From a checkpoint of a small mixture-of-experts model trained on Wikipedia.
Size: 12 layers, width 384, vocabulary 32768, 38.2M parameters.
Experts: 48 experts in each of 12 layers, 32 SwiGLU neurons an expert, a softmax router, a shared expert of 128 neurons.
Training: 347M tokens, 5295 steps.
Below are experts of layer 5 (counted from 0) of a mixture-of-experts language model. Rows are named router (the router's row for the expert), gate (a neuron's input weights, with its number), up (a neuron's input weights, with its number), down (a neuron's output weights, with its number) and show model dimensions 64-127. Each number is 128 + 32 x the weight over its row's rms, rounded and kept within 0 to 255. Numbers have three digits each.
Before each expert's rows: "comes after" lists some tokens at least twice as common just before its tokens as in all text; "comes before" lists some tokens at least twice as common just after its tokens as in all text. This comes from a sample of Wikipedia text that the model never trained on. Tokens count by the router's weight.

# expert 21
comes after: "-", "\n", " |\n", "|", ")\n", "\n\n"
comes before: "-", ":", "|", "=", " •", " /"
router:180153132124136163128073159148113084151173131134141104148163150098173133155163140159089134170169126093157089143167106072107200113106178132137119188096097128136129152100144127061135129117129082
gate0:114093122142115166084110186127142070169140137155138116167075159123173075147157172155109132119148189143146113159144110180055191120070153154117141175097157166186082126084171103085158146077106084
up0:142151147119151141080145171102141137195092068159086126140147149170078102126085099175103139115181094124160079096139140159141117118111161115171166199079152091085088109162116111121102112158101095
down0:175182118123094098186147111121128135102104128133173211145157127146136128080115108119108157120137130072097145119094066134149130140076132140156108163132151116168139093125143119121146154128089119
gate1:144125121184157193139107117144132053154098129099123111142141127121148121067113175063071158166120083090064113141106162140202154157115101105106181072141140118140118108096117112105130090134126102
up1:143175152195117148163113149155165170175121098103162117050170116109134154129158110123145127127063121157099149174084159109139132182160077172156065137111104110123126128140164112149103072108111130
down1:111117115121129090092143185087157149101155143111086132140146168122121115082208179132103103110137107131143114140170167120161164119079117164129135147148146113120109063188143139152139082128138131
gate2:185115116127130143164022092089166130161134092108141120147149109129121142138152142144111136163185123111144119170103096127083139082106159172122120196092069117067113127141096110096142111131146112
up2:145104216099147109131119113110076109092128145162099232072121113118140140091152124111206110128150138086131153162103172115171168060162147162133154108135106133108136058134147163109130155090144132
down2:120144138148135137136174091128149125086127157159114087165136190176082144115138129075119096121056081139134119063207180141135125173101094130132116108089117146150155135149143114121153147094137187
gate3:145042135112129128099116168121112139127121112132165103081165109077090146183167108121125163178113111118089139147127109085126212119101104101082072099131096136156120115125107071110181148108120183
up3:135119122121095065073129073141086019192105121140102160082143097135161153140160032132109140107131150122130134139072104104172194098114086087103122144131122103151100131146092115169113161086127104
down3:125120146096102099103153133169115130096117128115153166157136104152086104108119120115108140132160068126101130076151104116092175127072121107132135072124123101074168125148082097131141076091125121
gate4:177162138193099118146116112208109127152101109110176120100147140113152130156133106081153115191167196092108136069135164161120140132150141167167138172173147070139134136130159152129120134138141152
up4:128159098171134148078085113113192134169137007115175055137120134109135126108143153149161139120141135146147158133098130122116127149100046151116138154107100133164082112164090074102149196132099140
down4:141131145148080136142113153178095128141065148154111128118226119089146124174125145131136109097171108093225112150096099108164130136140073137107100145176133091139105122162111124155124157102141141
gate5:137140121080091094092127163141138077157107149157125038220138127089171155056110096139118097144102144105172137151202154087153143102096130120080087204079123109105126171117121146176124077091166095
up5:162100117131161099100112136128128092150111146152088074159150098135150121110166125139123177129120124084152080201129147096132186108085148121096116194106139127098121193075144120121111100103124091
down5:149150109150117129087189129088148165160122129134109087112178136151132146122121130083119128131166158148206178159129155153080126127126164166138112158118104143140120181138101135126130108071104133
gate6:135143151068148150233043094116100134182141111156174113115125076105087107094148076134088162090124093089143096083156184134121199133122213128074127147097056154114157110142101096179132165095091140
up6:119135115161168088154168115160093089194177072122102087098135111106149155162122128142125086154107167144168179106118127112173103101145127115101104093162177135155136139132108092165141161146103168
down6:082074077063108156097135134124092092155154108134133159105133097151140156171093135110152164175160185113107121149116077142134097122084110057145141163116094184087192114136083099151162138111135097
gate7:136085171148200086173067069177106172132101130161083135095069137107110122186091108132083112123164116072086183199110169121175136101147106135061124202094112198141100098129099138112076168106107129
up7:152130098083092127112155092109197097129114102106131131168179112121162102155122188116075169083142136159118103066123130115110081076108085138096106139134131122152138129133096147132195144094076098
down7:168093165109147095166105112115178148078110120098166165106119159125082151094137168148097186126122159100179131145164158134102113107077146109118139145146133092195191110106146123161124080145161150
gate8:130159153116164183159151153141172138133149132150074069116193154109105116100103103157134165118114103113186115072131105140082129136079169148107171117093184174171105127092158121109151121136115124
up8:126110102079121023093089104132089161149099112101142151123105138177102175173086150146098108127103121166142153079052101061138111132119138138146108132123145093125139097137104224184085078163108094
down8:131087133156178158189067161155134116126110153119142106132084047099145156171047095125150146113121190143168149210161106164104156125124109090127173150098208112180155155086114125085107137128134139
gate9:168152143091126163135112073160103164127128119136159105188086157111133120099078121111123147166084084091166124062137151098168123087095116142121142128090089086174179136148136136174092145130141141
up9:089111113114144148177117073112115180147079151150157144103104096150105091102121123134148099149102102170057128137049110109111067027122177176134129117146164171103186060099101120070026127150123141
down9:119173131143102062093083085148157082152138119118089062125099116124110155136134118162087110131100115117121130118098189152164174118156124108128161150126146067096116156041142132148120186044121147
gate10:136085135108128157160140119132162117136136159115084118161171141118128159105133139103123171129191160093034124113124183087216137146126147133117174160127092175142099141096138100105182173124124129
up10:150145105137094118095138131132181124134146073098096096112143132162136136105159106106134103113094122175116123123119088146126108215157104172165073156127097089091154132169081133087112153157131098
down10:130196163140111106094121108101155134140092182123101153110165163121082149137137153146077171119157143125164132114135128095134147098106120124135200087085131051122133196105153124127131107166143138
gate11:119172064161135139109118130116118183115074128154136096092138138149133108121168160105118176112121094085129139147083150157134159171107089111145119085177146120089170135103082078154107166146102184
up11:104108080141071194085109141097120102120153101080119132140129125074191058098138097144118119138146149168088121118127176154096096093111100074108135062103162127113158138139116098102159131080134099
down11:151123086077078171142129130103146133164128149174113115142118172115102086176107075121126082142145157183128190109150115166185190145194129075118136102150123175125160229144086181070163057104110102
gate12:121119109108121094108130137112117133091119042147074107124104123135106159128160104127198125168154108129154134154112113144126119162156131149139134117177124133151143134141153124134210135122142144
up12:152077125112126189099159163124157132098142161156173102141151135194139116083181108183088113132159090160059176084108150100107179111106110130136115141192122165132153073076064139143147149116098107
down12:095096157151122118137093147115104093083075135065191087159137128153115182131125088156172137077095150128099158096139058108096093109130150164134077182126111110121157123124146109145135084175139087
gate13:144089160119122145120093187158148184115159133174116092140151127127094126106102093163112135169156113080099138067153193171167141102064161118087095100151110136102112143112119151145129110126147111
up13:124113174154135139114081138175095131125144150210128164128137154096154094169102113173097171143146140090100195165124154089101104083202140100076041131113123155119145159112110143135167112157147133
down13:101126160123126128081169113137168107121088172149138129103170144116136128137129121158161124127162165161134158070125192141140091115082101135121161151104113161176086130117176116144085150173076161
gate14:095161137174157153127118171054096154151119161137096089107097121114108193096112117143122140133135118126132128099163117142122171104068129156145130088108132139104106154152121098146132156130141115
up14:098190084121149169169118165176105121137080101148108188160112109102119133105133158102158156166198129127110139096087143085125113161127138157185132106147093170104139170107142159129115193132121123
down14:144071155154194155086142146160159173148107132149137053096108087120059052180115110145101120122126098172103200132122159114096156163155152148131127122122098137177113117116138171127122104143106155
gate15:090156168072133129192122100125122104183177090062147108086097108120095127113128134095073117159169154144125138116116151135124090120123142172123129045162150122128109131181113090159138169109091164
up15:105098133146215181123058197072143041114178159110157115112121085149071078152160137057168133170232117150088100190118110137101158179116134083119118102136119068105168175120149065095156154087181158
down15:113101084114197172069184143113140118153113113156122144073080169155157091077146128122125124128131164142215135148152188142072167192129124149105113118130133189162143152172089115055190111150127124

# expert 3
comes after: "\n", " |\n", "20", ")\n", "19", "0"
comes before: " ", "|", " and", " which", " but", " \""
router:156151084114099091169115125155158078056101122080155102093120146106112055110133107131103129144117142135110127070144173077098145145118133121087149145086104166085122096133198142076125095120098129
gate0:142156124085127116129150136201117137085131123148116121114153103164121108114055110136103092199132209101133154181183188088123084111156161158106068131155090095152130175122099218129151168070095119
up0:151090120062135146142139179076103163087148108195111104149174116163085147147156191162154142175157107139111138224137132138122153065180186148105116148206152130120193121131169131165111182117204127
down0:115179121039120141144099125140109134114126130162148096127136131124119116148084125219123129130120168090120148179127160053087144105169163113143119155128129158178153074165115147114115134105150135
gate1:110044125115148143135111142139099141212142122163072114099096101110131107130195125135171180079049160108066120064120142174171134098114152127149137155085148152126123140109107095081100151143161138
up1:118046136145146129152115094120146131136107102129076114089082116103113081070142122148188110179084193099119153101125141099119136131096154121172105146114144142143064103096114105108081122176210120
down1:090139175178131109072161123145099189150112111127158104112159094106135098099086152127099094151180057185075142152100123130074148087124102125089135086059198129170108127168129081104145126064147086
gate2:165127172092096077119137127092151151094090072130118093128146141195099151121111121104125173068158122197112154127178145146119116109132107103117110132098149092101160135175146163134134160175183172
up2:111176069147109074162098143124071170127102086118098080135124169089091084112144152138202134126062150128151096155108099114134162113084116170138114157118163150126083116103106167121153142138186157
down2:105149129187127177131150059062142159099113084117106099125144145084090092144159185120147152112131168078119101154143087074200147097142087166100108105086132126068094132138116117167131135128115129
gate3:137127162099148184159138109131133127105105071168148110138051129129126123126090081125119153155154152095087183190142144094102182078154151154067135174176137124139138129095137180095136151081106110
up3:083109048155107153152160164090157134129135126077154134117151098146122118103143116157063071129110143137124096106097146135150092119168127125110144149153113153114153123112131136193102071103121093
down3:141102128122158105155137120158145101052175127109067159119182144197127169119182168086189103112158090131118141150134106118129080126157101136131069134114111130147121174129115123118087069098155123
gate4:119134104075133172157156155138141129142118107109142128129112116131095121141089133128106154075119101135127202174116137137167134083091112068144098149116159038201131175193132117097107086099154156
up4:182103135110079127184136158131181156141131089101141092088087137149129155139091137115171141099138052163186104143168166114100153202118100107117125096130079123191170155099185098175138183139125136
down4:157115078214123115139187139144173138199107092080075148161142111132144127172086110137145105182165104167146148175153169080132090153065139212118096082164136107172158182074120157122175149103074094
gate5:126110103178118092124103108127165201102115097118121094125113130097139150151083188147160123122102088100092055086119155135202103112102110160156148133097133111106102141138148129144135150185126118
up5:101105099124120112137124118090108136160138182135161142133116128117132117121140108182166103171152144186165108089113168115066080140094130172108117114151119100110142122152139183169118131157192079
down5:151117107194145140102078151096089074139086100097115099126112142132101106171083151120091173147157147140144100094097108158091110094172117103115062089066115113140152076097177146095138152106091099
gate6:148170105096145044197072095131116094077097135125117172137104133171129138157062083117148139054090148116116114092178110098136119159092126155061137139113122115078097128180153156104123096110093111
up6:106151082077085103150078154109122181110137140144152118108161166177169151113094102138208147094127153163107123104121139064096083147167138128141093133137077093104091152113177101146125182124097159
down6:171073126120159174081128165141164199116130115144105095123128087136160126123131166071152147107126127109151146100120146141107116105184189082154176123065118126132124134134111138109118131152176172
gate7:165139195109161134139113104160124142157117065155081150125086132127106125084093107119073187140068133085149149165121143128181138127087134157043150118155166167097119106112151133090111120150172128
up7:134164110138100055122084136122166137170080143133153117119072161120168155125093117143202169077107106099129100119123129117145131163072139146085156127080130111107107142148099127121065128143139168
down7:132131145130113166164157166075149113183134162134164156137115104144134117186123125128173056155093069118155112150132082181100136104159124143135134169144132136148121165084104161134132116187124113
gate8:117126104122174145110132090140124148198169159121159090071118107148113156094086105179177148119110119054140091110154060121136109142115144143078171093088094116168082146159117169121139118144128095
up8:165157147125175157107101076108132135145068146103196115157090096175115061077083121184180111128156143089109081092048166147139096147123184141172157098156128134101087130124088132113126180085135146
down8:178144109171096129159097077129147090139096121092170155146135107077134145125184073118108110099190116129085123116088107153164157137148125165139129129168059125085162118054090089191133144066126137
gate9:110087109138157148140148102181104074119088126112105097137113117079072114147146062108169161162093160123125102182209104138142158084101103116114156167132148160161105119096129143109093166107148120
up9:115116083080164114173128140184076069140122179138108087184129130106102149150137133049174072114091072146131087120143100154077168137138087121141140117184164188162127139068103139116097093143154127
down9:193094128115075084111095135154119110197095136072119119142120187183101152125068105126114178115081134168122167107121158139087162135068160120111202120087116110128154079127144167097146091130122079
gate10:123126070135130108128116115100139158135108144140197111164130105126054142117136100120155070075117114104199124106158055121155143140101104125157117129091125160149136129088146145074103131087102143
up10:188166023142146117122131117168135143089104074132205102211138128117105132207107156165126077110176132130109159142121131146156113097152097114071108084151192140109116107100165120052124093093117138
down10:093087150119136145148105182132142174130039083147046124111147142089221092085123208107146102104188086112038110113147106145147125074126108075150089097109090088131105153151121110145154110146085160
gate11:132134134122152135208078100151171158144149060120097170184064162135172135143155119057120152052169153109096148109096100153145157158106096175140140173134097105078131156107175095129108108104132102
up11:126164131168153144138106036142181141159123170140177129126108101142087126104136069095228149097071073184119131057157134114146130085130042141144131120104168102139137124130073128106086147174146168
down11:127129158121145140121149124072135112188180200145159127094188181142149190181171105167137135144115100091161093141104056157163128108125124098135138152153096119112133153102102099190095144168088058
gate12:148152104127147144096077098102096086107083163149153187080195128129138121065168124078122160144161123106145127148084105111115150121097136141090192108134109149147151104113140134132161147155102135
up12:138139153118109092142159103165216189108136129132067124208108142114110104133091126139079112086068139164151116102159134125111164136137117115161115109117133167120123192164130174142120113091141172
down12:112076090096096088126129097062118075160157171123112122155095122069164148111173038139105125082099149092096141113102172047122185117142109095106152082121140153178186137104066172139119110091127140
gate13:129199088118095084140134131160136093111057106110096104151139143086118101077072149110072056156155084143136136159108212145141193163129170189088136101177119134130094139127085194154060135175108078
up13:140158083159116054101130126099149110141148174077127115181104099135133090056167074113103167111106131166134089149134132106151099081151117133146097176097085124130143148145101120115118101176123083
down13:107124141155075161141115152165144082126150105153096151128105116158126087072195110160097114118168167125137172073106131125137124143105139095151142147127066141131139134088128124127135127180140134
gate14:112115111234147167103190148174163137118155137114135115057129111090162129160149122127139119206153155134156138132148167108136130075178078173091103133154137141179102097132142079109189134120136095
up14:128104060114141124133181142067172094161128120132125084139171103085142140119212149185134158190092146178112153167099183169118119085120132130138104173125110117115156135119159121098101118082149156
down14:099148141085122170105067124174125137162205141146160135145116141065168101156156132153176109148166087134140106137112103118080154120127097050177109154162103160107164145132118148067084121091204120
gate15:127097145122150121086097098142021120097136135128146091130203111065076085087156117125092130101110127125146194118141207100097068126139094164121162149175088209156132067131093106152112147130198133
up15:212152130161128096189152084137113107060106157095140160158164104149150081124075138118117138117132140139133140133110135193151153144099137138140163118139159107114095123112135173130094122161105107
down15:109143146144121124091116183090148186117129130143172153132116115164210160150159090163156123056137151096143140125146072152185145163147089112177182103040216130172123187157085108140118140100152163

# expert 32
comes after: " |", "|", ";", ":", " in", " November"
comes before: "20", "19", "1", "18", "2", "3"
router:143091153141133123143121132101115130119160091155146102160158107156129160150117158106151143100123098152166120123091129111155105132146119110144172161147131110087096135122093170123121125084153155
gate0:147127078141127095104142095139131124078163114105139136105152124113172046049072082152112112131107086159084136091047134128125074101150127100114140137156215158097096138167138154147113167151137113
up0:137121143142154154162085087159118179140179138127199104158109104096118112116141110132119130072106088117124119134141125111137103089141103118119096160138164134100099146090142168136095193124155159
down0:039115150118128105169126117118163143170210087116102063146132084128120165128124150154123070107180127084164070141119141115097155111203077123078092152074078111157186157131079126098173151078113167
gate1:108122085135136187120130138161166137123157100119117126122115092074105175098104168153126129122127131171199143117068161148097142145140120126135140162122195153117070121114093144153106125121150113
up1:091115126127105103091148107145132145078130208142137105111145118090132160098112113118132137170138097056096132144083163143116194098164174108162125115109131168123122147145121160096067059133113087
down1:164158081167102142115173146096108099168155136145126184113144125162144137132135158171133130096118139110149131058105184170099067158143084129119117140168128180135143184087160140165120114057109184
gate2:126159159124105129135118129150148089207155086141078108160136066136118134112145083150165135142167089104105123162198139129086111103158073099098078206131110099132149152116121138123148157090107103
up2:168116136145104119146144132170125165114146088165119050147102141108135118131132137164162119103127127159139131105157128086154150150122163154093117152109125143080094082058183137144098195116122174
down2:139082130119144104050100140103090092107173172177126114116142086127141156092107161118100116169095167166112076068157116107115110071148131088133154074157115103114162072122151129161149114122090140
gate3:175102110095104084155118113200122128177141106175115114119102122107117182160201126125142098129117128174087124162089165145096115086115084167145086196171163164127141122051137130077137145115138124
up3:148129130149078116133121176146151158115125141119128153156090061159100058133122126120161134138143134148145108187088107147140108096102127154203154163086176163106089161145132137085144109202111131
down3:101143147123163110103112118148145101156153057159135123186166155107149102117144142158131087110143066088116108175053173128088149137126097148106066179131099124135183119125137174050033162113161096
gate4:158112046141154065156110091145122135127166106079153130139137121136031150155118121114163197117129159140147125109137117116102157120136129184211091110145124212131124175109145111099102134124155180
up4:113135080136140162157146101128125104176100115127093135098105132144176118073115155128118164088081151113087129180124088104106113141168161155102151103162137148072177113173127081165123155126116087
down4:208091099127100089110111118113119117074101063111125223098121179142105094148107123146209164113149141149145084125158133128150127127124143169118151123169140119075072126132193180155122154163129121
gate5:102139069125112099144129168124085137161154107191124127123120170069136092200143163185078128155094119138107143087142185100102119114109100133063082126139143100076150103133109163202169164092148161
up5:108130164108164114097156072139173091097120088186126143127147181107128142173072037140128103171163158159146080116116212114140126116119152150152148175093179131112097136078092114077067122135091093
down5:125124140146106122121127139153152178096088157174113059131131095137107136175154086110139134091106127155138168118147084136069115107176170110116205100071119140076158097146104140113168124141178125
gate6:131149123127204118168106158109146165098100164170154082154107114146107120186145098152087191110090090082057154172100095130166114067091114109099127119059171157119096177125193107116139122211201132
up6:128116087099036108063130081150134113178113088108070171095159134110153141110129147119150097167131170149185093162162103127108103155169172156117185160178113093125147132120116168173116098093082120
down6:100127150095093134094132091103126129130114142124172132169099148108143066062115142127202179162109200089148147061129171100117144127129135125127115084154107123088094131158101118114180125120122096
gate7:152113166098109098129077214091147156151130135111077124140135168210139181125101115126108185069140141123098090147172146161085064122097121157072137148146104134195156081142166160098158117178180114
up7:139119122107126169162141149130070140157121110176107116192134092085157125146126169115149122106104110128155130124124132135126138147194132122155138151118133110156160150126100135177187137095063098
down7:116202107118155127126106098127040117139108164130140132146109168052136101134110114113130171157148145138109122123129134124139157158187074175163127129170126143139087156155157143139140117146114133
gate8:117127137124182098120123178142129126097172183131107178117115135157152173144149158117093166191184112083124112137131136119161128107126109124112128095095104185118160050130106149109164134131214092
up8:130115213135152104164164164113115177085123135113138077117080116144087111105136108180152145122148121179092072102152086078139134098117160132104073102170153110118096148090144159124110157129177119
down8:195120140105139142168104081162195122107150147124145199105144089171132125181181103149097129111136177091143131121145133127132183076154101102093185121149142075111075189131129122103047168107127093
gate9:172157125179121153086102160137169119100096119103108150092131147194105160122155197128137182190183145109184178108069164113153133136122105121160122150138104098122076116149128074072117130128128186
up9:095149138089155165108132159128145160122154162076120082150108142118119077066139152190102132149073120140116137116085131114079182144108091143112135113092091094094090126158133072139109118106114133
down9:141133093123161147132083065140164149080164125040134125177096120142141051150150106152104122103147136172117084106086140136116200133177032161062143107148116132123140128087101115163085091115070093
gate10:155096141128142123156091091143047108109161125110141117088145183131086178085068140129142144116089094127176149120155115138110122113148147121142128133126196181124076088152158132092072154153073162
up10:120135159088127139130140135156196139153151097091156110175078141112110106167177133169099114112161167126088146105050107190128129139123112148213081131126133150130114071103141130129118093117102093
down10:100079138073136119092115122117114108139190130129114129097174123161136130192108132103128132143126142160123084149090091127127143104095160180162143099094112135112145094130152086164068078140124069
gate11:151119098146109153151053120144070176114153101183136157122154113125147139181098143086118124184184146065163186126168128120166131131151142156068107148043090172134160157150112116154186130132095156
up11:136141142160163096067108123123129088101110177131175171126123101142162114152182118112085145151164136094103160165163144131068166144146166095113106135129096198104121130111146114099142115092131130
down11:102163157218137149113147131119167137105137173150132135114154146158143110128099199093139148131156120159137161070097118206118152144152181158158131147089121121120165117108123114125155072058166160
gate12:150110110096082182078103181119174116135127112161122136063146156127116122108164133125168103105146150095113137129113108124108127130088096135101156143183069072166105172173140159041122160139149114
up12:125115121160156138090138171105139186073144155124156170170146160154156118055117183117142126165153160087149147141177121122086148123119094172126163120196107132136101155227100108072194199123168140
down12:144146142077151129099113131110114171105122117114108169145126133092137044118105199119093093150159140134124099119148152113078133157182155173098131145175129098141065145085119141157162191137139137
gate13:110144073168172139153104156129073081151080112153123136131121154160122154082140138199095140209084126139029200193143113060085100109132142151105080155209108116135150144139101172111172138116183117
up13:146141075116090127082240082167139181091108144047090149145112107087152094129097082137148113145115155149096081105100173188158124149142152082117130148115139162089113127081147129124132129167077153
down13:163142119198102147109118122083091101118093195160128136224112139150085100159167119147116105170082155143142142131145168106173116174165074167105096130145079145058155149095130156137130140099184153
gate14:079104129094126141159141096123055089163143133113097084125125108156147149084167120145100165149111156130091126145118148132081132174165216159199112162183103105131113161136144086118177097141125104
up14:108145135157059074135158173117162085084120178144121129100115147126107158073151146124132120135122116154177116117175107154119069173129102114186144092111118121152195171120144138147098129170159108
down14:133129121147115060126095137127111159179088080109105157139025119143109144073089160174132097087053093101170143089144057153179154119080088110138162131153150141105104121166085153110130167121145124
gate15:127127168130066147104110172124180119109140110116128090150147213121081113155072102077168165105133149124157134110094095161124118141117079104192101107092104128137107080099101055156116089115122161
up15:135132132127127096199144082136141129113120176124096091073165159083103097138086093146096168090127153119099129136158173166104087111140101166149139104100106098109146175135156107151148151116183148
down15:173120127076096143119142144124162108140103132096120063107165080179084147152097079088102082167108113089075100118145115168062087164158118175102147113168086178201138156151183135154113133118147107

# expert 43
comes after: " ", "=", " $", "_{", " +", " −"
comes before: " |", ",", " (", "\n", "–", " =\n\n"
router:130162087096184155172142158136129171186153137146096164119136115147126071115112152118118134146158059141121167133101095144070156161175106129091120092183143096121174141110078146177126091118108105
gate0:143158062171116088185159125182094140174161077123093156102082148095197155103079143111146152104124164095118152113089131172125152139101141140126131091084172182109103143182166103072141107129140126
up0:168119204155159120174097145114165127144100198144158088091046113146172144144159110134168088136167168170102076129170155127163164104129127132147163134106106089120121113109168123138135166178038114
down0:070075157152152137146080175123108147113106124167123099072159119101096136156092099163182184132090126113115124128121100147151084103066129086164144144169129178111020069135093111118120107084133114
gate1:172091101104090105103133159167074085138132153130150123130088147195138112174146124104126164131123136151122129086170080130135102157074148153173164193088171092128113155109119154156094092146109098
up1:106156145213148124151170131158122127114153154093143136160082124143133099076049170161108135136090151135042161163082132164141143141127182110103093142115144095092143123144108155165124106127150130
down1:127119143175119137170121088195138153112155084129113137157121180071074167127130151094138185117132157156135100162118150133126140164136148090118132148104186123150120202192068099094131183163168059
gate2:117115110141139132163126154178096145161164197131130132171121139166114180087116113078105114106059144108189129101174130145146114129120117186110124160120163160072094108160181163105094193184159167
up2:116113094162126160141174137138163102108161133098137190127116104144117121028104159156170129162098115102120181104112108175182101172127154119138133108171144112138098092225159072106129100119076149
down2:107162181194079103134164142096164142112125096117157103094126086106114157117154116047142148143104137173111163109166105153125178132081159138143116132133129146127120174165128107104120117108121104
gate3:146197057143137129199122113164121165140118137173134076138105135107160078102083063121113162147065136126173127053135110102170126091119157140112133196099139106114135118115118141145121082129161148
up3:112144130123134095126100146062113062089128116122127114066164132117139123149152150144141125163158146090075146169150133134108145181112073175121110065108126175138136128104170081120117152129091124
down3:154127108183163125159106105139137172096137062131140119110135081124127171068110156165088100075132062149133099177107176107125073139178103125146152127154095138153121201145105179170115124158115102
gate4:134122128131113127096149093122195116097107159073098136116142141123108152071080167147133104119162169111144124143086147155115128135116181106115140156107173163092119184118156085168092071162106098
up4:136150162117144104144131111121052104124054102168134141095180056135164107167134151128151105185142130093107091085233157114103090111126150080097150113123063157140162180155129142153141118078092150
down4:118139115126154163115184175069156110175093097121136121107089089141104198068136109145114063222107135163104077153133164124146108140104163186163133128122113122118174115092123204127166138127147187
gate5:159098151173133100154103132147105177121140124157139096163093100137123110114119101098166169171154127104108156137046128101207162149109165135137204126150161143060114086103167088062092066115149160
up5:153171097177109166148104139131112121198156154151125122127131091101033127139093130143162125119071170135120142113170131172102048172132086152132114134131101078100118125164153171138156182120123124
down5:167154162077101189206126139136106086147133126148095088123148142100143178144131136139091161072123087167131118124171208149138116127128132136124100171076130129111176149172104122152112166163145177
gate6:097150145186115125116152132093092100064105110130062144149091112092132183137104127157182114183140085145153135122141119170099156174134098140132126102127129074099134115092119140199165117060165162
up6:074119145087102173112138227104150127059121151103108162091215109203123133079110160163071208155169140114108062116114166115124160107106176109114174156137047140204138142133135142109144082182091059
down6:150111121119154135169117202122195151075170129104097119138181163154134095178076151139132173145178131098078140105086146159104159079137084101111115109112052114131186082126107144129118091120131082
gate7:175205165115106112092114136151136097111103100109140150101130109124157112125103069139153114162154138085112200106097134124167143105093090093149113117182127117063111100096092160108160119096052136
up7:164132054130136130126132168103100133113160199104096156154091150136115151075123169090124030080128170182154144109149093133159123135145167115168139121111122116091118186124105137129113061155191168
down7:132094122183096085092148098136140177163139111117140191131139165096134162120130102119105160139092128124123152137082107118151100107002109147101164199133091085089116168135162184072147151083137124
gate8:151130116144128158135133085146138100094162133150093132100101147077092125105127061121136193167139139093154175127121085139130134128075138168120175129130035153116116121144126097104144097083088135
up8:113170171103070110088120140125149118149090130124154081115140083115155145159161071086160138193183050157134061067128178152134176091094111110141141132153180058096107110107130143124081124097060111
down8:159131130154115141138117140111116061151130127177134121131130143082180121132096119096184107136146118090172114146116156093173160109176098076172149094103112123107158024063130113120182087144127107
gate9:100099139098114108155135178097087137081124119151148151170116132117122157098130082133141157130143122011142136111096155180163140060085165110136112079130098132112094090146109128169143148099163172
up9:096112126052086102127121115134139096156146108068167109161166097098105123182161102128109154153090136105137116097142135075089168073115165142120145105107156051136116181090133126101163140147086178
down9:168136144173084102110119140093062056162148163148135174083168091094127136098148164106104133166125160077197116210109139079107133159120119081130122152092107115138054114161150138110087167174097128
gate10:129135129147107144135127148124073163086110084108097146123125145173121161140114125095103182072123134131145178136145113118084145173108135166084112149198118139176141032180112122151093104131139068
up10:127138117090092137130114147087103100127200105065126114169133103113169123107089145122097116110098143085101154159179116128117126153176175119092196150113136080134108144132159090124127095200137153
down10:155205130117107148090152145128094139115124114137145137174128063130058119116197176086177090180144184191145154155154120134116089106155177116124162134090123217137117182157136105139124127175113162
gate11:100082127120132155188127117119122108089072172101118159117124160117100113181129134122081121134128142114090110053126119127159103079162115049178168104139173152125120112095145116200140104084100107
up11:124168200108087114158124086136098143161122126134141111098124111117153091181143110084109122138133158193067133128127121115138058071155111107126161139084178073129132181105133105174140155096137050
down11:094121124119141088142126121072122080096109136113115120096133130131104159112071128134110089110087091156129136162153142138135159144221140175146102145108117097105128176098151136147066133139118165
gate12:149174106065114141134063118108134168102140157157151177138096100162139127098144134140098154150111097075147096168172112135113146123157128137110115120161134100126142160106119132117146089093072147
up12:121107214176157152122144111145121132087100100129160136126121138129116111160122149126141054178115103105151100124140084132186156149176131110137124171119085195121114129156177100094165143155187114
down12:103142103120090184089098124176139089169150076107164078104102153100109093155127182164180123154118134189115128101193119141089138154098198106121109104147132143128097060124127140214153147129182120
gate13:130200129136094109143118083108133161156179154151088082101091135098030124182151100128106183146124086103194169155174104165177118125118076166107146141121117067133114103127172097164116165131135137
up13:170130206130150123121083107151116054094102105134088119124104132127176171138147157116142145140094133155143116091101172108126153031139148091141121097089157124144126090116146131146074151163150149
down13:149102159099088133102088164156154127150140189172175170102116100079120119086084086090160133114193131077186094092120147105129143129070138122125183119105175105125109125145095111108140160117101111
gate14:113100167147106093177117022176063091149141087140071099119091133132114184118125127124136147111056145129162161120144087134161114136094138164073158158113056142128115113193139146129135089199124165
up14:094102099129126117149167133115137150130122135103074110142177136208137113096071137194125091093034066142122140116165121153152069145151189119141092125102149170168138128146133144177105144119198116
down14:121103143122162162118150173149174165172114182107100211121111154125125152140147179131092064087103127096083089167112061151134132138186134152156095138166145111150173161170111137134101079115129147
gate15:122115118150178144194127156129188156125105126125167141158135073143102076149136088129120131062116088128126114151114070137129154055148126129132182117097167199112148117118130030082193062155124093
up15:126073132103177080098145138086252064060107163129124160181124095135176148166156166132107121061159141169146102143126139157080129082135130114130098208114124161175115114082160092124190087160065150
down15:096128158106136165152135183072048081097113105115185176172127164138110127142144091097124127145075131124150105132180120094103093107134122188097124117136129155162159105155255159093143173212141177